Weights of a small mixture-of-experts language model, trained from scratch on English Wikipedia.
Size: width 256, vocabulary 9671.
Experts: 128 GELU neurons an expert, a shared expert of 128 neurons.
Training: 339M tokens, 5175 steps.
Below are experts of layer 6 (counted from 0) of a mixture-of-experts language model. Rows are named router (the router's row for the expert), up (a neuron's input weights, with its number), down (a neuron's output weights, with its number) and show model dimensions 0-255. Each number is 500 + 25 x the weight over its row's rms, rounded and kept within 0 to 999. Numbers have three digits each.
After each expert's rows: "gets" lists some tokens that make up at least twice as much of what it gets as of all text. This comes from a sample of Wikipedia text that the model never trained on. Tokens count by the router's weight.

# expert 3
router:477509486535523518545473532475509506528553507516488502486476514519510490519519489523488538492541482524517487513510499493456496501504478514513490515485555469481514481507475455505452503463488545508496494499517483456480458473459472492566504428467501507520480496479469486489513466459519510465491493550495493508488506516456495535528510504484501536499501486457500525513520487526516466495520532513471493515475509511482542453481460537497470527505499468519497466453535530485539504483455511465489509516510514524517491456491472458531478529478517499505471499490502514539506487498469492494479534512473506474514470481470541497553532479507502475465510528507535498497441506496515522556450513469481501533503508524470476540536523517487467492520497529522477513479512524495525529533450469
up0:459483530468464519507451494493499493466456458536478510507539522465492478495492485464487468507493541498470507438515498516491491502538458485453493541516478534514542456545501487472525566486494513489552492522505499475556495531511520489514533532516499531544499491479517525489533525500475514500503487515521534468464485494500476513496542502486535497482499498472481511525495454531473475482523498457512461479495471519483558472475528479476510474499495505412504469518475526483521505490497516499479494523497453478513526495461485499521486503455491494524508503470498495537468480491495510487527512489498518494505536526504480545500488467459568518465516499484482480501502522524504493526513532500524489481485527500483497446528546515464488477496462486495551527471512526487497503509477518
down0:502480479489518492485504531528463512518489543492543462508515510528519480505542500493464519476491538520480479505534492490504483487469537497513510455498497498513562484511493456454525480523480499461464506522503496513477488535483491530473502511468463478433569512487510514486508462462513508532557503491546484510497497534476478433535464541484510507519478488479460503476488519515522512459446529512539527492567494498534533462531508515493524498495500530504492459527498428483499469515537500504486521515467513476472503520438495501509466464429505525474481475494496499477476515512496507460502481542486512476494502471512483472481525490477489526504470533548467486522488463488496511542506487500496512508511516504496500462503478489521517501499546495492490492495492514510507475465470498
gets: "-", " b", "r", " m", " n", "b"

# expert 4
router:540496486532523515478480516573495488524517467473491514508548472466498491488527476486512486506567522476527485484495487550535466511511495482487481502518540536472492500525469473515478505481469508514462460495451510519466504532442478479500532501530507500519517522545520506466566491462478446530478496502515513519521483487457515523499502528506483479482531515529507483462524470502478518511521471464497486474554455479469538501495455452478505510481466554550498485495505515497532461480514507485498556498498495458503500482518525487529477473479486515534464511508482469490487506480472521487496560487474498465506485489468507499491508562480504465499505461471519503518528472532495489518481513513502527545522508515510519479474497482529558471509508518472507500504509526476519525498509501
up1:500502480489505478495522534491528481509485515427487522535519506519516529530483514541463501507523521503520491517531474522504501462534492486488481505513498480500508461504502509508511480545501477457514487513535441526475491487477500507513527512533516514520460490482454445475539531542530506466514468533476487492497511539508479506465480519528505474477486525516527517508510505572504497522491499498459526536522557470506533513486531491488529518484478437541524498496536520483474479470510468482496504492477484482502519450506477479524531505504441480477539522436470494525477497500555448513499468533541478462510470492515504512492501520489525478472531466483549464474480516475514492478499491476500498475504484511533488538519557517469492514512504498530521519515486450484508467520506465
down1:485509526510516514443518537501489534496510504473489464515546509527539501517508485566474522514506451520511506506471481498497457487505511455480466477502477499495496540505465509529509466493495487490498430479492536456500514495551497503520529489486515519530542543482533526492488482486532547498475532505499475492518508469506493500491501521512503503496527510479532469459510545514503450468535505532475543497500529474516468522513469495532490531542529520510506518528440502504491520553500503517462479505558520495525471487497559448510471489498537458491505527522460483485500504474496471485530494504467515525503539501472482462514500501492518507463520508443497480466451477441501494520468484507482505495472526486482484507455509490491481490526529522472527502554527486490540508504500491
gets: "S", " St", " st", " No", "st", " no"

# expert 37
router:484528532514500525515499528498510530514507475494491493467498491477529491505496488488506483545522493487517558550494516480532494491475498475497466491516471492515499536441522544514532524493493491561499518500515499475495506554441472466509501460483507500512522490520476465520490461501469480518466460426546471503527534494524537451468492472478497489486482548468550528503474523529492508558495522561524471527487539498526493490496486517528543494522528533477511497513495494542510532531499522503451492518471520487547488502499483462486453478495521510469504500500527487500529479493453513518555509525528453510515479514489500506478449491514541501509470498504479478460545458470484488522525500507492454505485510506478491519485510468515479454513519473481492494504492476485461524504497516
up0:508464483538516481490496523514519525438478491541461498478513487502500570555515523492497496515519494493523519507510529488451537521480481495509484529456512484550501495545437536492506518488448537473526488514498483471515497476476476474507493485518480514469488453505466462509528453520465486516537502509455488518524452503521503504519518505464495503466503523483472515491473501540525466485516521488546491517516462505466497531511505492466478499522502516491468515509520524538498530541475542469501509458488502487520485516491504488475506516505512491548512495462476471498482479485487515474497494528559546480446488503481478510525495481501473508516511466455483531535451516553525541506538515507527514519506493548509490478509493487536517476503499485478540469516545490515559521524512506
down0:520515510483430507528476535507483531525515486507501508529528495558457489461472480511528535462529535465504469488456510469479477502578502501513501503500537476490517513489509512517507485534519499494458514476524505497519490434499544503501506474509504526516466454512528523476503469558533485503502487505510507497488477513498483479494503508503552530484519515497514479512476485533507497472447479506468495502506502503505488437471482516480473543501513464435488478487477477475507486510503470549517523484518539484485483496523488529499485482543466523530509506458472469477488488526537501536488564477537533498483512503512513480454492488479477499520487529537537501505528512500509482526481491482440500489462505450534506473514528506513526503467465494506502506527512526542456491471496452
gets: "-", " first", "|", " the", " second", "th"

# expert 30
router:522541520474485521470541541462510528507501476497506513546489475538485492519512487487524511504493495490525469494474507484463515517502544502523507486540520511525460505509533495488488490517504494516512500505503529502513465441541470521521552539492501503539512484464517501490511472513498497544487544504518489532491461482516486426510502543520491469494475513497479470488489514521493504515460461520468487449459495511469530494513486523500512498502478505442513511521494511526490521501502498489508457515480435510521516504502489515476518474526430502521529535498471495454497469479475454456480534499503476486496485471544533444468539474504535488501509502500533498511498529479502511472482477514437484485507541469570464515538453497447533488483496516475485486498520485508510477540506527
up0:476549456507508488491544521502490492509501495461564552511480449464500482499521527448498503500541472516503515485445504547468477508509498528508563514524536498478479527494485544526520475504546501504468485491462485477492498544497491469475482492519509481525511510489518500517504499522503559506474498495472524482518475483502499465512496524495486476477490504511509506475512518465518493452446466497483535485514448513470508471511475509492506480444471558499523497524482493524490468459459501522486472531518502502515486547498490460476480491503499533536508469524524460475510521552528530518506519455441491481531502470529506525474518467539527511533537529514500490504537482518486478528477507534504492446463538473493503494501463469482498483506496479526502518513525504460522521487512498
down0:498501514526515484521513503520489487512541463526494536496473501528472510496527497508468498501486554504501503508562483479493507517510472505511503499482460512517542440510498483460452538487500488460520495505524495523497504491450501499513463511528498482504489510526473480427491475467498476508524523492524488489497503487492535486519468528490522503477493524517490451519508502502538553599550487508488488504523499458484463495477492468497450487526513486514507517510465523501552498497513477510497503465432478467511495488490485495493516528490526530469495489517514529522520523491484513506457490480522525509509506502489519480491473524516515522483529485467453542506429531502513561477499529444501491583479468548469486504499491500479468508499474500502471527514462479486469467500510495
gets: "-", " |", " John", ":", "|", "ie"

# expert 47
router:495501546510498504515495488518509479500493518494497518493529500474478483498519464489539509486532500472507491490472525517492455476498472505494545474463427496485475486521530491557506482468500503494488502521467510518474552563450494471467481496477489497535445538492481502467524519502489491539500529532527468446496521496476487501456565489476503501511497478469453507481536494503508496530513505487517500458500485510516499443522468531516513563504486479512504536542479509505482522526490552517482508496512519521510464483457520535477501441523494526485523541490471433491530527507497476473495531462488492509466513464511486532486545519486468512512487479527501514530479496526471502469500482512433508503504527474529488505472552545501520508499551502545499502518499517498492504499494496
up0:501466483530508508481492482531502481442509517499517466498544497489510488478488488479538489467522467493481471519469510481548510517528469473527532451556500523529502486483467477528525536441543526458470537483476483490535517503553537493524475531427485501502497471473479543515504473496514473495507518537477487490507490512497512491512488487529480537521525459513535480529524525505525481462492524483506512493507477458500500512550462531498498470514506479502483489476540477522459519503481485484509569532523475524490480536468494524473505469469487476514466511474530482509496534498507501486524517510531455528499504543450491511495514527470479566474496525494493505536502483493511524466477530499518517517527480466487517460537476506521473522511509485494489462504463507510535527511455505
down0:439470443486483453540493467462459521489456479511509521529505467508473486493480480528482508492550487489511526542522532482504511533516486488456532495505512483502460540494471537484497451473492484472533510483520529514505453488475535520486487507525508520470495481460471504484500486516520535503471489506505521481568510550485538480450500503479513517501489469462512502536461491503508516519543492483483493510521535488504461457504542481511487529525483502538484447499496528541451503478527477503518492524528501508471479513517468498525507502477470515507485485487509486504465461486489472466496543483501524508476435472503493466478487488505516512491521457529541516499516483459489482524503478530522442523491539533496569522490494509507516520507477536493461479482505520482495531507494469
gets: " years", " time", " out", " year", " season", "th"

# expert 51
router:538509492453507519498508460492465532440498474451510480487520525522490449507521467483507499492479525488512467514479504437509442454475497477497555481502504457464500478479510509458499456505528550517477543540485491500491476504495503493521507484546483544514485489510462516533513502512446527463497516497504486453515501525501518477502501510512541503543502515507454526497481493512477496472463502478461514482506487454510485479456548500537493532464545525528492486517504471490518458504481465525484507521518507499542461503495495547547494487533530508518504507476482509458500504521495520524493542494479494488532469492493477508497490490494490538468477504497509504475499552519524550470493531534536515510533469518513484484474511472516532554491463513548480505518534498515528483492457495
up0:476487501476454470539509477506517465548502480540514512438489541485473509508497487515488507518485521531481513522492481507487485531504499453481525500495470516469471469472502480501482530547509486507539472507497452473494492505465468477440479502509469494505489552513511540504475506535515518523470524502541479513471489540499464496499487481518488454543502478449506458524552497474488503460497519474514453490520488479504493525484515511539509532531497473493465518498478521470527534479529441501540542526521456486495506563512496482498525526482463488522456452512487480502495522519459482545490510445502509494477516503501450491432465488533563528504532528487508537506499506495513462516509484486504503493510468494500481516501504497526492496469478521498463519490487516490507531514540509
down0:504489520502479491540469537496555498487503527503506492541494490514482534508529491510502506528538528511535506495489511449490520481508483517470500489506472521514492498511514505535480507531507500496502517493455467530523481504454488492486467487482542499523487521446508504476493463485482523492490511477550484513516567537536531496501496465503504498489455497464482490522494474531507481461480489535470488454493527498564509513502515469528522489517493536478459513490489528510474503492512515489505525467508469535507491480481514520497491442487500496500421536514524511520534481537485497494534478496508535478478534500495503476468525494537446511496486467514486498483536532536473509525533456475470539524503505487483545513522498464469498554464487477512524412520524471516470539544480535
gets: "p", "s", "es", "op", "ers", "ip"

# expert 56
router:523530517514527501522474502461505504520496483485472513523503471543468523494483480533516472504497488498495486480451535491553501501513489499487482476497469497526460512476485509437501486534521506489461500500484488510498543478505496523534554527498512534492507554491473437508494493536490491511490517528492481504461502479484465539502505471506534448472521485508467486484499493486529539529533510480554535525528480499502493538510510514546529486492518502489503495491522542489511490513552521515496472514502486540518506496469514480495549495497458530523457514495457489480502519497443507456527527498483488539457505444477504508476582468518511508501487467515501505493495492503506517501474471513470494504471490470473488485480473458557489477544494527490457491528524451503476423513494532
up0:505495508459528487494493513477475492488499457497513561474505511504535520520510468506539484474480462467528515473485481533534515458539489523520543543459466509481520503544510491538530537507494502480521487520501528502470505500497486473486477510514489474495499484510477512515485487515529468467516533496495490476499535510498483519431518485487515476511497504519487457521507487477494466530475460510476430509497529507508488501494504529508488460498486440504488481476511534539527496473493535516497452484489458496497452503497433520528503505507520476434522480533517516489552536476482493503456528503533534548524537476522486522474446516511530549476506484537512483530495514481519554522524496513534470505488469506513510485503528454476482533510520505510465510486483498481547528473489467
down0:496541471565543510470482518498477484533477508518453502508489475517487519487490510500498436552480544525497468489476485508486492514502461458506487515511448486462491497537517483456520508537524466467501490512511498482467513491481522464463516539488521513496461483502499511503506515503548461506459492527481525474491526540451541511476519524486530502471443539502489489503491498510491464508525490500490505518482516477573518505456503531524470511497509490524466553507543482504476557491498520488480527500516554511503501522479482460491497530519455500487517475472564471508478516492539503509483460530499469523519509502514544511536493510486480485501519489541516531543489510467498512525505469488506511503495481484525496488514501510486454525482525525483514511499503526421455497503483529
gets: "|", " |", " against", ":", " →", " defeated"

# expert 13
router:510506466548456501478455500509514537487494490513493492455485483468527530528481507467490529519487473478530521459505427512508497536483544474486487458466484539489497508523451511503458510485510494540541470506514533493481491476529481522531456471524517510505525502478504483501535490482453514440515533459527509490494512506485486478504476480509479531501478525506524473468461516479506527444532532527474472493507532514516505484497504525500484527490510521500517511545482523523486517573516513498500484503527487494494467509503517516495517548532494542491462489479498505492547490499501507488463479441516542504488497501510511461538503491507499497477474529530490504520460481516524522487519492489475505440486467457490481564560501489479474498472545530478457519511512520485472486488472466
up0:493522490488475513496486512452532508468466480558488523527517539500458508501490491538503526499520488518460507534458520503461476516485541541509516576505482491500514486480500460479508513489478504492479492517528556535516508475533476496482464458506532487521513455478474468517474461516488524534496484481490472480472505453505524563541526480469530473492540506522494501503492528465484505507504506512488482508508469502516541475482493476503470484474526481537480531490520542475480521502488462507500536498496445525503520513507502466468505489522504547488494507518478508482532505506476514505536542508467545471488490488499561481518546507478468508506522513441519468507490508483531527512463492519492577546506511492484530483432501485474499469516468504490481523479522489494523467504477494
down0:506509475502505546498459449482503522477554508489485448511512475540516507467535494497471482500495493492522517471487483523461531520489495517540511533492489518491548473513539486443503506534473518523529521498572507536469521525497481505482524511526544497472468512503516528536498478489509504465505542500488468495487447510514522484477510529499525500502502493480485500521539490513492535510498470468474465537476508470504506540533539507509513455496508512485487560503534496553489461483492514529497505482422511526507471520498452498499486473484488463508474491492438518503513487490486487503516493524523536487506507514525474507458495532499507482492503482526526473521484480498459510492529479517461521499532483523530477464486468527476511477526537506523444508431517486531483500438521508
gets: " ", " (", "–", " ["